{
  "num_hidden_layers": 8,
  "hidden_size": 256,
  "n_experts": 32,
  "experts_per_token": 4,
  "d_expert": 64,
  "d_shared_expert": 0,
  "hidden_act": "swiglu",
  "moe_layers": [0, 1, 2, 3, 4, 5, 6, 7],
  "router_score": "softmax",
  "normalize_top_k": true,
  "routed_scale": 1.0,
  "balance_loss": 0.00803,
  "balance_bias": false,
  "init_std_router": 0.0261,
  "lr_router": 0.000338,
  "vocab_size": 8192,
  "norm": "rmsnorm",
  "norm_eps": 1e-05,
  "tie_word_embeddings": "early",
  "optimizer": "ademamix",
  "learning_rate": 0.000378,
  "beta1": 0.9,
  "batch_tokens": [32768, 65536, 131072],
  "max_seq_len": 512,
  "train_tokens": 541700000,
  "max_steps": 8453,
  "dataset": "wikipedia_en"
}
Below are experts of layer 5 (counted from 0) of a mixture-of-experts language model. Rows are named router (the router's row for the expert), gate (a neuron's input weights, with its number), up (a neuron's input weights, with its number), down (a neuron's output weights, with its number) and show model dimensions 0-255. Each number is 500 + 40 x the weight over its row's rms, rounded and kept within 0 to 999. Numbers have three digits each.
Before each expert's rows: a language model's description of what the expert responds to. This comes from a sample of Wikipedia text that the model never trained on.

# expert 27
Description: Abstract nouns, adverbs. Common nouns like Act, time, series, area, plus auxiliaries and adverbs such as not, very, most, also, was.
router:504456459513536415453526448497493473538530529477509504469512398495515533520572575518464543538455481521501547505514506532427533461476482448571529465521491503498513535440396538531491470518552543526534500460460550503516539534561574531512483516412501495471514583548449505553557527489479610482521501569548482487532529559479470479476505420552462516507536417512448523481524510563546459463404520470470472463520474458413524499485461524435434576488417511492466452559501495541569505488533482529528472555447470452479540499454532566548469485468474510488472545564478535476533500540457527530441463477504515451493520527573577511460542519568465469485486474466515519487532458500538433540481498535410465491520514567447522498484554429453476485479457577559502528512527533492464495489488452
gate0:518522495449503476526501441472434519513499497498553472464549534563498493501586503522442481529437482533530556498488566493525480440436499499453431442495530460546538467484438508446534456492531393557479543536450522486529494451539510562536457459428446495472487475517484496492535533487499534531533473551481475439451506510518483469419533562505522470438487475512433441555579450518607536415446454453553454472448499498459387512508446463501481449542478507463532475554504556475498530493485446476543469539490486582473521524497456530494527437469494556514425566552437453439514495531554535467505553489520440422540599534514495508512409459507506512459501508462513540511545489467485446513470502478427538508507459496422450536484448477494490458496513432548486501565489489514466505480517445
up0:555434461513494457511494538483498454444530472429448482448513512525504456495503465496522520403487557545458503449410443456444500537483504467541425491533503540483444512520498578513479502469504530513551525503560574463482504518510523471537465496471467464520485572468509441467458546548531498458567535492587512467500474488452483472491443451469509507484494479533522520521527481523575568504521387448495526514487472446512527542587413455470468468530480459474560555435518511520499451545534543557480508515446489486552516490426457508526515451527429499446489521507449517493498527538518506510519518504492513531518469485488551460495582495490488527426453531470517493494604490578586460509493589482518571496440524453483526424561556430502452501444501439586430484560544491520478440442559495
down0:483553500483578455487549468536500450520366551466422528543464568525485479543490474505490492460547521597517563534492550513483498520521500486525541511484517483482485441519494497474490471499530478488494470520489506527577501450560526474511464505457483584487440507512486467513520494445582502438488467493505501546541521459426474536399521504558561518485566478520474516572503479558483467525413434516446469471529504497565504470505568536529448512520425541490466512466537494500542544506538537562580480520549500436551549454494604500533496606454554503521460520535521588468520540532428536502507510453505471468482581509505470595463492506481573469550565500524499515450561449445444484495468496458425517465551492552496488476501512501450470433502468508470547534473539466450497506463443461
gate1:522513546426506521535534469503473519488546470473456562524493486489568487463545576554557542504508511576541537539571496551476514479502459479530485413535521514428495451512519579538506529530536518526489646494455516452447504513465463505477473460495500497470358508495511492497528504453508504565528530523449471498456456495532511507461477519520543504459466523394493530481523521497488500502448554422529439433453526430491522531510522514439498498502392484487479519502620501467485468494532511459478530562536511443443461499502507478484519482500491484498441504454493566395485507608479493531470533519518504450526521594468531442499593492526500510484498455495546535502429527512552461488549554450415547492530528485399532431499497502483482512560464519526502549454504499460497514493561475
up1:507465477444536480488524465505537508467472590529484471504526540535476552498463487497560492456489500528477454506386513482486573525474519528433473519467535386499475457433522428467472477478509461429543437513559564514530525498529506494433510446492458523508510511495497474491489431520521510530509510498482496517510485454536510463465510500559451483547489443427462482468492487499502530437469533515504491508527454501491516461449448485453507521485549563542510556552537483500486488479524471589470523445554446469617465453580559510377476548559557481480538460513493467502480520451441463523508502517453526458465487426518511477497514565383488506504543547494404522445518501433442496548497544546514443446371508462575497506500509483450490470494579490499488499553406517539512509538471454
down1:542572471507518475547537433549495502493456492554501471420546506466497452508416503501459465514523513475471502544502483495525495505463528561520495431458542514552502526573481488471474526581457485508570430454550434472549474499501536571444570554454471525455535528535458493500531502474529443544500531466503473522586462511469475505481483480486408513564478453407526474525477475489516474493409529523500510436497530557465610526519506499470468507415437536476493490472474480548402521442587548512405488473520470518516487469499555426479470509496530485503519529578561434484480539493523476436458458532513531548509495460513510500519542573459481438454575520437494495427453543445573566547486571494499422484471454481508500464577498502493517489543484499498463527441559501504519514515546454
gate2:490479522515522512437504454540513509486548518502542508476466479475483488420470507428498465494493479439494489480529496476501498487454505486563506467487540527480595546534429452531511494476499516532497447532473434472483509560512581516534529559460414575522494562530440512633504519573482593418430532513456387596414534576448533456535465455533456539498573459484544549507463443499492495456567512509460496485564469403450490536466492491456477496472477522514457430471555462512557499577459467478522486480490485445464492496494570464508535453531446511500491533548475529384527517541469496443499513516535503439464517542508520462507488452455483520476531483491515490417448469494548454442539515460485482522542524560538475457522487490460520478458459453549500502464508497496465517437513444
up2:494518502546494555451479441449518535480529559516556511489462544418515498469512514520486490641527480511556431564514473522486460547461513442402502525588465495460527448462488513564457504454438496519428602535529516464521434503496544561525600465523526549425418466584495503481570519446472532573514487474480494539516509496448470503511466508492504539554488524523544528487522461558427538519516558529512493527485485498443502460567517516489503486503492496438477486504576509535495469489498456498512491449551491573514489441459607580474542502485566452465474434442536491484517524438566532471567541477491534483469508508521510522436577519536422516507479519489508537479524450486448525500532505564489444512551469582541501532460529472571446548541527514497496516492546516531490473452483484
down2:570535521451532506596390441443548536513466470453463489577487448442510452492527491539533568505497515486455491493455488539478544477514486481499423430519561490494398450526534487497536530493474521456463444463492466512495470521484472486519420449487459505555520511409540529466437520477571412501467540559490509434490477523513511549522556494549517515516424550540521541503501528462500487480487600511547499496546516533500583530516445545442461479481469501492474451540458521429473455488475449382414523546545525516499455490505543477564459577477475514474432579488505514538467538416486488506496501549534472477506469460545462450501570465497469522437544506534563464533551476505452520465501507498537509538503515580488541494527476512516504489430542500563444525534462491510403504487481481
gate3:466503466499536467518549541472464566547497472486608470506403465462562488492510487603450488543485551519494423557500451434468387571541450513475561489520469488496511480520500562467510461496459561449515500464517518504478557497511503475461423499439505506504520443544407472436508515494494396542453480537523480473516461522515491476498450491458438491524478535598499525530502500490498567492460490471510539503536531560442447465475540448526535505473455537438522509457601471510517513486549519489566509526487570523501521477538487509422529513451475504565439450515448542443469527547503540456489436463564467504448546572560522440564500500443436505539480545472427430522503514496513491459567525472528524504570449479541466490522540511506487488432482491513522501504557420473449525495513465
up3:438528559497542453520499500508481497473478530482621470511461471477514601510514550573416578523468504542531514479476609490463527511536507478499480492523542450524499495495438531472586430482490472515533487520491577478464529498504574484496462468523486507454500498509528495587504539520524440552432481448549422568553552498519501481466427470516520537510524545573448538578552522484516480488490438512476542449495467537528466459513481536503492487466467531503535564486582427451511475466541531486502515584476518496517528521485564526516536500499495477527441530508446564539517504527359529539485549517526495438384481563558488438526478506499506477555449502548481454523524546503469511523457571453452459495552460454533532523458508553472521450490502486475539489559512455448534539440514553
down3:397505527488584452477473569505506403538504550549545454493503438476474512513466460417515475488453495483497562509453534475527549470478564488438477512573513605441420528469549506574448529471524505525522487490499498468506525484510514476543458505557495514514523550529528511469444513508457538454483429517498526609519515476483473475557534461524437512411561472431455464507461504527470499529482535552474494531490553495454509547538541514553515466517500551475468582457473502527542511532556468523470440523471529502480520407436496459508534552556502481453424427521518538525466494534479555515449511563515514479503442471500546531451503485541491545447460536512582473544469454490483543489561510498449532500485557574506453538508540453446530476515472605450527521454535461422498522442531440
gate4:461487451484563495517519466433534478521592494473542471513566498439495523462497573446493434501491486521482482540451458510521414561431537461497516569519493474453429564522545502479561471473514553526539554532410479575580527554485535550502501467538506507464502516500491571420524444463470508458506468502532411483493501512561450553511520452507495532469472471475497503506521430506580503629483535432463562469455474495480458543528558468508486519461491496493554574526531457486507473516480493565500451513427475416456465445502412447437525462559474544460444493490518479480501548525540495511516502494546541413428496530559519443443486529485463494536500508529455527478536493573545364490557460490445503513504499506521532480491508518533513546470508474506504529492513430512474501557525473
up4:526460508456507498509531475496471455496469504585532551489448538494491467491522590487432498442460424475493533491531496444493572541415459558514524363474551505504503488526493476517464468537536516510529443552431489558470538557510456433507514485461462495469524494524465503485480506450581539508471491492483526463513456499522541513486438514565482508510486465427448434526459475477551565538501564432516479473528474546483551470504522576464545439486504512521512496510523464550477559557428481523550577469479505469467542464515528428525476455497566533504445465511554397454452464583446481494540509453449446469453486518507526553489515457538550494539539455449486384451573507502484508480434529519466566498427514513463540553560492473486513561521492499456432480546553534489480533561479483
down4:500517482548506465419520416513424502526479519546470513505544470425509491460479555440461465483521455496494512510556494574517516453518425458537580466485440518573517471519498497493569529604499562558577457552439484468526514481541516515485516542552480504509529491523462459490428439447515504493487515451481492591437554490515399548462481492551451513475509519424420517548510541479473477459437503467582546512541510517498486461420495527486446492527494462466508540516511530565420443557537514523491526458470467507450486513551504497505570520450469483481465425530466439563535502540485476539523536556495511448550535465524505446479473539462513479477499544452466583534488540441451512589527471573480505473556523521558505513510546481464534491504498541411472507473458487411564534502460480
gate5:447552490479491475418493477480528524473522525517510500497534517447550459426467513501484614556473462521461645470491507476442485444408515436567535491488499543517458554473481498495465498559479446544522575482532606516440489520523574503528461484460461581481469449540567484537585516502439522486488449507472500475519476548494523432424569476537472467508475486497487449496594465522485475508465456484439491433498503524453511532566542501468450489488425534481526493438462486430497578437473518466498498545524565490534508550452536527564494415503543518418464584455509526529490481489527494485472531490515535497531517446526498531491595489518508537466521468554525475508523470474572549522517526442517538487475581528478530514508557547452450449502535521548502477510505518538521479562496461
up5:466512524486498518476477521492471545480447529478511522482573512550556551447514489593483510521484468531555521584485549496500456457474477503504563456459557513508519488545433378474514518504533531471508571514508474454539500473511506536567470470401528433451499493522495491541497420457408456466519491513490539485482579468564490398509483525514478456521511434574525483485487551512446481561494396540475476512439538421495505509540533492543490536589459448508566419502531552457454542514439545452513474418472448547552437513483552503587492510529560463460525526527517531523509449495511548490521526514540558532504451494530474506450506520459426471460465527491565489489488474503478504618484545531481528492521476535555524482505505510497539463483496534518603487459490497490510540599478477
down5:581492498476522528479559462482597531497456477453568523497526468493573452525483472528530513506498540489548491461408496489533464550506548543434519568566492516513444482404449509533502556441473510527510373491583438524499520454456467529509564488486472601537481497526455474492516518505536493549478473420508449479497497513516559458494488558562477475571477479531523498508452457477603561480458512549504511583466514525502477444491528493467510435499440531454497471515507487572567543451588518504470572480486503460490468497542543511543450526492504464465570440546559520543506507410506507533550435483502456471576543468507551499487620503555492434550558456505452518508494489454509527523491504433468497515489507538468514455453524493489528491476568471523499583494501482501514478486528459
gate6:481518480473483467494451504454557592531534460438464513504542515492443504575498504443449464500533469477512511589442540459477511517480471510470515538497456427558553490476446556486438538453539444471457464552485543451517538509402500539526568520502380556500489476494496432466546535538473468476486479472503510486503511471501478474491522548508479451509474534560591510515518427516542492556553506547516500491559491495515546499403564476503468432575457590427420508522471502481512533577517485500488445497500543537538500564529507525482472484531479505480500486497571537460482546476568489433491455513579552471524593522530487489501542522443569542534463482468519514509510479476562461476494420523451434551469534490479518468497536425493453536480477463516544468476425543579547466454519432
up6:540500477494536545488511567496598562584457465516590513466498449460516540581566508555492442421519464526553545505547442550509504511524481536546514576494520452491513511550509506550474580464430552504504485473549479562535510481567495523457542467531451491513514472467476511521466497459374502480521545494507459400474488533498549520522538538466463471504466508524474457471484470526507523512455453535513487506440534555531484508510502457574465568454563487492515561493524532478517511473502627484510479507500538517539503493490402484510462521500577506539499448457564496474492573504549452450495543511475503558537465518530497479445459496501515500480500498527520566547494478474494483415519476561534547523442527582527482549479596495589490476474436565491517444513499514567564468467554574
down6:479488456495517539513477481468512527567528359490502504490501470526439497594480549475478484432506438486521514527518568459467558470425445541548506544412489485537513460446528462487521525509515524452459450544423482484483461508600537499455516553521468565485426524506491522523510527449429535511535488442514580541493507486497453507501452450519495450477478505509455514499591476481541512509502529483545524457558465509478514491453502491459482502562513479512471473533510466495504504517548458563475548536596449554529547523532471463423488516525489575567491515498539475503448497460510560501528497436559472555584543506462494469596501520560480421516488416514444546470549483479505501525443413540486476585487447489520471497548465583464499495508446470463455411481525517527534466560551465
gate7:433478502480434528459484439435557564490468496502596520566537472526474452456510508474500588388473543460521508451456543509517525432567544518491467532457513498426535491411473507453507478589474549531536482515503568538497529530485502545525502463479460471482491486526572517513508489538535537565500460536556490513446485561519490478475442483523533541493455456556470537463494507512420457441559383458473461504510469516532490506481479499467472461550451588516540475532525481472435514445586468473474520572530508499500518563535531495583472465516492493443485582497588526522509477537441509501460518484516531539469473503458506512591456498502531435493585445465499454489476544544467494504412490509469457491492565522403459508462419529512482471498508486552485478490507421492463478537513513
up7:471498496474553429567492574550429444455438465561501504482523534518496506493501507542523427539493522519462492606554460436485483520497473479515469456477465548504533545567485494551546511467517420515502537525464443460479456410525523462501469465547519483507520481521506513504533450474534495439433544509381473567580493454555585464470575534486479517476492499522498459507501526536506476542499569605526531463506453500410543404484533545476517512521541481484449398539463528449426559438438515495491502519531487491485428450478516475453496442475584527526463470465521427517445523453546480470514518551561477523601491538485517509510479515483477494521511573505515511448512443420454467481473493543470467534474466507471560429530491495503493485524494470459552497522468517490486580497467477
down7:525554420481475459537467454525456501503551516569450429501478587496509468474517470543498486529513482520491531517537477460535514563416523534488440508532546478438478535539513514511526540449570451591539517495506507476497551521519532532459541539558561458526526575497528472474434473502508520413534517506475525552472519511513454561478479548523453496542453534517533473481480462495542484521515511532440544459449479543510508546493545520612521462449565559486528555478478536495529606551467525498487487467531492582459507486522471463452536586534509432508497493435518469455583532532567549573543428556494456424521553492491485543513521509428577484488471422544534492494546459563503433420567511525497539509520466450494480406520586469486526519503522473522550456539496479497472514517527527
gate8:432538580450464482461491543539550539452520475499540441570542498503450492481465519590497501565486575470475536524577504439545443446545495504485479485532486565443516567525506518534528435482463448625475523517431526455512498491491406423517512489495452463505559518503483485519506433508461471529440553498493445531475507507476517485508494430493501493502490495557514493457452492503443405486543532406417456553459459480442458522494464529482496519456518555498448472560495539498586476468489534537488563566547535454476448437526433498487454508483522455598439558519474544497544455535397456495493471469494446550477531477512515527513478540442508489590541503578532508518537513523464517504541459463484470536494509475491483504470507478496523476534494494477518519464487579415437449534479493
up8:485549499519418520560501476474490472485493467546444486528477498505588544504464522554492586555508589507493538511502478524443530521453546498567527442524424520501478493517524465523518531459424473491503523463458553461498520503548447517523534412538430470456504465500523533497572528571492579552477574468522451476492538553524456453505533529518531502532487443504484466446499538513531470414524482469524504557452547509431527464431548495462464476460543480493600501485490502557474490462513521529440493539478498528570491452480520463422429510546596461545553531559527502486432481479450516500510448469461466566419422561548498564487476414492444545519491477548546567532507513538517515600512519489456488446498471537522557464464551511430508560499453522463518543492488546443482480521503503
down8:548504548489410493459474510476470412540516467524476464471486425528493468550529459551563540532458462436528499558558512501482518526475504481511510512442534486472546450540479450463580511546480431528489478488451533413538543504446462629524470465518466466443498529489523479484466550532500443453483513471513510464476477481540360457429517521470530382420470471534374452503500499509508434557518537560559525467462522454548529531424551579575549488474411519496521503464442536480489556506500501557429516481484528462480453460570488507479550500515490514504467545525508490466484476481522521425521476493504546481497556523496570456454484491466423542563486512486525509487518500512493478411532491536494514483527519523531467487491445488540456510483532529483426534516501512487539544498461543
gate9:496529557587481512450415459498486446466610490432573508577472490460459491501508515515422520452549538486546533484442513484455462479519466500461513543523510483490457490462531479516493521505496486531501530499444503439510521528467514500537568498469476513522467474455492441553533466550526480565469523423488479458495512489423465487549521516516534512525419530483557592541522491456523481504514522501450442511381486463504465465416473518444497529420468501528493571493482528477444432525501461495513490535507546565590483450505512459488493531519465518544419593488476474524443469525444505484528538534460511511472502519437414461537469529454459491525601495510560518474518514511558493506471523543478500480459482643464401499508496438581554493532496531497514553534562505499490488492564543
up9:452513445515535473493459543435518540454547510506531601531490467468475511513509518464474563475492551528468549505444512529517485506480414480538449520530555514504538501466496477535493498506485519491485637420459557422539573531498493510484559491498515483505450462569503479481492496518461474487533489513564514488496463506456443496530529525508475568510513435504542504520461480494492405524471491480448533433484555564448484532540570412564513473401505423424547496446479424486501495461560554474530434498463542528555472524463481518431505510523540494497517442497523586539542507515485521540538543496547488525417545477460513526459444585516454514493545508515514523461516518485500510457456516522451475558511432513566520460480558478444505528538446506563504489373510532409538568503525535
down9:493472517519397502477642521617434489507590514541532510554551579543476526594483539410509551435511568524507505525530538533477493520455464516544520456478455468528554473542424559542534497514526498484490533513458429451579560486449525538578481546473471493564529457555488477532509478547499552472478464518478440505451497498483515553476544436471455442433477465544595501563452491546510474474501511526523561471468505550450495480483515498571496451522515441485518507466496483470484557511536542489492470511532496522494469535525535545499484601512523489471514523581508431510477509581514566476516569533495494535505505519515469553493478499478492516472502474527542485510464518486474455476466527466486507595431502495532548534540522510522562614512499479481495497440524530495462539464443553
gate10:532471528496497500550488465506500478500510574467531458549494446515505478451473496491552505439469562526497440460477583589456491505435549511591439560522597471487469514475473510531486482510482442521544432436395542546439504465518571421480422440461506468432473530519533507502437456502456437472410477485550487484503525466535501499554482523494463460546487497524600525484469441485518424443465523550460482523487527501485466453454510500467437512450489527486464538578559492436542502503453504477412441508466501425471467470464497457490454527451452533504523447509447555526488511496440572552443492521559533455455537526461473447470512523464518475504489500421474493464482506496484554499526492422482504476592529482451466497431508514550456479527561515491514481495471544486463435532550458
up10:505472540482448516486478525514551498516523437623523524473499473485494465571539481545504479535528493509508561516435509445514459514510507538452547518465470445419482519518497492479463511489508509416475632518601493464540566489440516479525433493479560481588459476501426462505478455439486475497534452503483440517453512486507458455546474489497568534436514527530425564532483497480489494454554510485546563516535491503508475515520522491543502485561565478571543500455517550547466534533485488540609508530484413499491516502545546483439472573550495486487516527471567462510418503505501510524552594435506545513530482413473512590507480484515492542488553497486484462540564514503456474513366509519499464590470485554483480528528465523520462494544435443509484476530495526477533511521422490
down10:451445492498422545505470506515500542436502523485478495491495542493536491508415477448483573512512522520502431527515423486482496420488490449460504429517487565533594478583481438555503486558466528478484529560508508554486486522504531525451506442468555556489478495496548505488470453579427532479493496530455552458477505491493469550495502529443458511533425511499490494482497486505514504489561478470492539507537476452554455447502519517427480461516466552488471540472493540497481461517464553478524515552546552498514482578497589548521477585429500544564482571438533493456571510446572472505549487460489531551524524520472572494527463504507574482476545491557503516501575503518509549502488499524450506447504446388529462495495454615504528511432555415478514539465460418478530429475599534
gate11:506483457508526404451524404433509526537476548548495568499399474536492460456497454511536479496519414478554424460525509482543558579521448431459468494527460456499508482513517462419462435491551493536546444524536464506496552538539512517496508441511533539490435615521489439455480476488511529493461526467486594487546550480554463541490519456500448474473546545420461517445406512490510571572499528513502505469536528523560532496513551422457497489498573559467464466480527476518529473486547496532474534529493462490435543458475462510404565444481461486527511502470547424389455449515545527523526444485492550461503579550493531476511544514505483499470556492547542492468503516550492462524514473454507484512491512491511440514496437577489503520474560459488422560508519493491496489496529504
up11:455437470463533529503507514483512542458526520506513481429519459479499520587508494506470495450494525539504500547595435550520527477496524528523524498476524499523553461554427457616559505627487399470515542487518567488490604521567607517477518450497509500519501543489514516568497549442552504550516413468560528503511498495492451468554575497502490472490544560520469593499524434508550522501510438509425499493518491386471516507464435487498496515470567556495547443525551529458443490526462460433530511530463432468525540469490489529530477448536545552496511541485483477460520539506477505495501485441475483526500527351557513504435493512544470530492469435470500529460464497460469454494419504476485470512518459499551507456458516467499541470460521485430556507472543527515469499475527498
down11:482494536544528484476471534525562515461400454522488545584505530467474531525499550508490501520484431507502492482546434472526542527489490473554543490525542544529518397540494507542483466553509517469478551544446430419533486520480556504549551508504482503443479464498482489520450561520514576516519445579491551498450490550520418496568486480525508491519550450445558585511480420535443550508520445494457481510550538511479518452551509504425468506520461553438451529507509407538492502419436500512552488508553481501486532506479551516473506500498511538516431469474483595490527549470537506485496470430492481525488527508538501545491479519523494469457553457494557537497453463499465505500393449432494525513512433529540449532463512542374469478556456504484502528391632530486475515484489485
gate12:550476466492535510436502485468502545472560546493505512489541466479517461484543486531476498605504543532552534544504535410452455609467473513501510498535521503517508469496526437522472537441573399541518549500529475482438526497479428503607444474558553446520501460457467513463506455522468494477552480533537449502453507485508574495558519488497528501491487516524452509498561481496535486526485498534485585463524554530520493563537541437457533505509492505561492494516541523477451486484507466522438508532530487572479541526465391508562474467548509376462448487470468489449479412474465542526525519432527531527496540487522472538430472485484616426510519546484504501518486449464506483518470513552526541546573480512556524495457429445534469524486511440425394469474458449505489452563485489
up12:476510499491477493522509494544440390475545518435507512490542490495504494560473575480507515398495469504504486465489419555455513489519463505528512519477475512475542505504493661499496543535476575505498434480449563555496527549508505488461434527452489543572525459521566485484459558489469520473507478495477466473532480499561488508495462509479507383458566455505485527461508495528492495566537498535528505532412552520526488598523402489514522479430539474567495470506494462485521491417528519525499452488549490540475488549500503503535511456456481551495465561539504578586477514566570518433488482534545465433577491587488544533512507506529499496516522442615516463508520505391508448473457484477507489531486566471516517528546514550481510503517441483555450489486495511511430537485420480
down12:478466542475470512599467476525524439476453497424510491523542521500496546549539517479525549500448428487498498535546507525506552463551505514451586463474530482471589432564475507491470585464457447507472503491590485530488494480516562462556466502554431480518426532553518525513497504529482486507462523495497482471493524480536575470538521551536488492487539464437429513569461503534449502528515464456574453551497463523527559505562433473534588554512453430539515435480488547532615438495455517457538527501522505482520480527505622471463594543480473581488487501524483567521557467446493489464473549481469552505516457462528515493584457532466468465476483480503489501557516460538450525445492553508494537499518487518424479471561502493464458497583574535490475522422444492495512511454503543
gate13:500481448513535447478472542547567470480551501442493447513550554560513513427442546538507488522512508581512481497536436504540498437510497530508468566477519521489497572499470521480531454531568490585530494434513451460482456453469449482515484528419510491498499491520471454556492509504484400467451520477496582459501411472569463476577548509502507448550460486494455465518463469501541480457528559530506520512584433472449516488429490477488468497504467501543465491534507454468457385525446519520521500544471501472547489512444474505536474464511500550516500496516481473467483585510486542499476519574479482472436453463514481454441455472512558410499398487577488409481523465603422498470454473482504420552539454460529467431458535489528489452460505537472509480533471545493519513414543531
up13:487417534497525572409519507456544499578479479530482533445505518480565539551522544481475487520537542415540516504531483479540490569508529483518528476481473490479546440488527529450533538507556512513456531490469425552501464568572482495572598456539519532505470531533457498541527531488492568482501498498458476507538576504484546542437502497526459547529527494528430523512465437483449573497487400471448542524520476426509582463591463578489476517510516510536462460547548571440504537462498446476505539413494498530481595482453462532499542505522499518462552476471542527530502434492426508570493520465502545502533501430539535572512542548553459438495548518494560450503556489430440510523456540447456496559486513539547524522523512482481478436528569520515498501556417468500459502514477508
down13:483429441486570627584476554496519509465475532530466526507480520507505444548510496486529495469523501500498521457557459545557468433520503608477525488463464530511518476510470539518583513498511479495504518539518566519487465499470489520451471553550520476496470503558557476465519541472455519484542569486479528583580470462524573496457456432588452469417365527581449489502438549543475492498523444532461534534488454506422495494551539550520499505520489475458501469516495513422440495547497488506452517450534508559469456560566474528562518526491566494491506500514493515464566506535479509529448483508527525498464490567539494561464470491374512551487508497536458484531554483493510505437514536558440463488466511492550462502517474521556487479455472425479459455541406511527498522578501478
gate14:603482458481507517459528443557466549552518469431500485464531445498532527507502540503555498410479548480495436529565552534470514463501469485466500494536549482455535578431456574517530485435474455476477525434469552469414517453551497428466519470417439524530503495528511509523539527497459530494424559506513500474508550503508550413522457507481551491505465420496513519489508525493544477530498591569482437552510473503467512544464532491522443519494477573471501552515555459509475477517441543495492513511495484485524499475527522516484447483527512533593478534461521518449490521575517580593542497528496503479454498462528515471452472541473484476543481498550444437521477529485469501407474547467455432476613466510565414468490489457586430495478504523515525505492529524474470429605531528
up14:528536586510484510492500484486480528498495513533535494481567520485547475510436495484477471463568484555503543521522518504549495554501456498494471508451462625558520453524565563481498514489489535571460588501487496565499510435552504510496438486475549475526559578504463533444538549519457549500556487566565531558465513466489496536515480529469512448488490495533437454465399440528516479501452470505529505460523532501490597532547425458567540504473496557515535562519396529483437516483458551511539441508481497547489473419465526474503438571458541462470443494535430534467499552485465508436420460474499488508494495464478510535519447477514543500506479500582388523472548444424454519483514557462409531539516465506553535501472454488485514501561546493411516465478522491518484505432496538
down14:471484507487490417478488568510498497480561512476468524494452495444547514456506533483522510516528500541526506529501492526442445487515445545542437509437524492482423432501515526506476524430552527525497428451541472510549523501481505525388434494547507509489533455491537524493438478578513457589472530372519474484507499501471417526525492533478553494549485548483540447494457501567500512423503520489594499468524511557493507533492498485531481553448588535536520464450487472476514447437490526509480522526508454536480484433443479463460513574485481470472479490421475431416410489472540422529501554549566576558558479534480502470547479520482539539521445507497438541484536507532492589522482540461443552543550530493470480442529569539513450540503541548539456502597499509507546482464468551
gate15:491461532594525459462504560514473524464499469536534493455564545536573524570526583505518468465533497504497486547483544508519483547460487494507568468500493488428515575427502569511452470505515519584486540523577555508513535583501542466488488464520452550497496500522539518488606468511499536482526522536547442454546541509464507441460460500499558519501475508500435499547494487526567464489477464538455488522489510452551484501509457489478537419508517516437501467491536463484513566539381490519422489496507540492487576496459434648581500479487550476489421523463476506466578524487482430510447516469502466444442522508420569456505551435504515398502459535480502492496501512475526491482518497527428543509489495491485495500488430489531494498505399577547526512511528508513426474477530567
up15:436473533523519445501513412511465485573489492448492491544490500451427571502534490549486457470490592500494444489492485514465453548547571501503454523490486460408507514491529544473546480498507548534494536498473529522396473503486446464468412444525479475474444472468599488482510536519456473455509515470504430616463447451495490468523472418490535521456474580453517553532483531527477483535483512554505540495467472428454512458472508537480558473504439469444451531550451493547508443520552468493502470523497537483474464551498494485476473482505497513477549512584465566524457513583575504540473450568498446498435471569492448443575546513468546557581505504491505386514506520478536486470483489457461474507505497423496559494502475462521508459519593476512508516581424489509509451539496522
down15:492460514533493459429495505556533461553467495482493491516476415478426488499594507517565469497541542457462515542475486501446481451475484528522440420476506537510486547518509548539469473472590537498493492591437543543483496461537489576545478514471465328549543503537512523471485463499507448513448567513477507414493562488473505521509554474447511520501498524425461473526551584509473487497486519484475475496484522479467459533487471521477488499546464466462496526504459478480530477483510496504500417521449474478524473517512509470473473435480446530531458506512457456462456490525544508440475500541417442500460469575457474504571483522526538533521476556476560476552519453458553499492514432524470535601557547481415579518457447479584533444472477523503426495525547521500399468573544524
gate16:455535456446430522490483509489487586482490494482524438434507475526483459492484513498417582516450531518552498564574515473497541461431497564539557496449465564433564467368452534430410440505520475552590563484456464469475490501480524457474543521454438508496478474467479544561511436499564567478548433493569550508483486471478461500527514473557551518496536527481531512447453511510541467519516476461482440548471493477466501481511489532460458508525412497515513492567488558497513456493478497490455534493462494496574534488566508487584522456476430536496507495465555516487500510495481507487516456450471572532450476503475524549529514563518503403476500550467508467525489493514451425551481510464494457468515547533506436502483520423563529448425499540565428539470542510538548430523482511
up16:468487486566469467555508542470520466475449480424488558478547500481511522483460469548473497498532495488571503529486535507475465591518449515460556494474420495491432458491510552478497521441543538490466456532519482526542489508554506507501533553475510453504512452593511519527561500414478496589516488515481475497513530503463513437494489561436517543532515557529565451450491478463464585499484559544487501432427526523577550505457546514547493545512433503458473461446512421482554471496473534531527550511505509518497480458481495501457500538456541431558566524504454533474486459437406467467454529458488486528479440531528473490433551460457467589511433474516516584495466482481552464554491480569526528425515421475603504557477538577466540542519483487474546532538533407463544536548496512
down16:514424553463515530478348508477571514491531512508499526520466420540569542504483580525528552526507489483441464507475507514557487449489507513475498524508503544544423538470462523439491471462484505496493526523464526393567515488523436487492472562439459511426586530488572514520476524498464447474473547559468546472377480588468511463487524552425489534464516538488516496469548428446507556499503560455533558497498442518517457440574453480498453510540538492487562543448513452523548453505484526468462503510480504464430403543524529467476491502463432510504479467519474511500469500502465451521515565487418509508488508501492456479515473469518523425475537519470587514505456507468518563470484453513416472459486551430477482480508466572562484462495454442505511457526467457476439520531486526
gate17:528497517439515475449482498507513496455486488527494459468531439551452536455468487513560555450450494461482461475420534504471492451499527530556488537516501438482434424450433456474527544544626545424484462530517529487554559488395478526500532501482510468521510493505496510549534432540463495478469451492502487536560508432510499540494449458489514540510524482493496463518498519495543522455538515423503555498488517519488485547510508446399533495546474493534563526460506525484461445439551521503487489475474474506491477601478512498526483511485518508448469545591516502542558506550470464553487516468516542521493505507447448513531401532511574492494497445345533456511487510503509481544423543464387514489408511596478486547499472490479515460484533473564558423492491496401505532493558497
up17:571488384505501467589498536510525458563491508556610474502462508457525460487439478419394524554532488520483517449463515549493524541494497450484536437550443532430546513476506457554472459492543515498530474497562483530418509450447514502528497509507460524516518548533492466464432494475467459495507506536508520452417462522488535527536472484517462451468500541469529420445539461498435463522436525485491540441556536494480520519539513628583470529551473502464505454468536510532539478471495553497522459466457458501428494494532547484511536547438544417551474505497519449448454499479455574534511539505496486495402494465533543430474573486460469470502519539544536534504435504566513496498519521440539477527525496486428509505553506510472487516486522523470453413512547546587540517523471542
down17:502491539488567550497426560540505506514569509528485508539436549432479432509514510503499460490469527442448580506523540536528559485537503467466475534510487507480510540485498551493474418480571527514565527532468510464446521547495511513433488547538550504540516503455495488470475472461458521482573478413499494500406500590512508521482470488480512450443480536593565539460492393472455470551453505451529490511514491511424484406459464502519502529528524504453392559520454557523521501489529498448517528423576508540576549481486518543486513479458497473559475361418524477415481507531471532474555519512499482466507612504465479510531520471453507514551480486433491460504505456559577498529453532526509493491451464525554542562523551503496515530518557560528473467483488508472468462538519510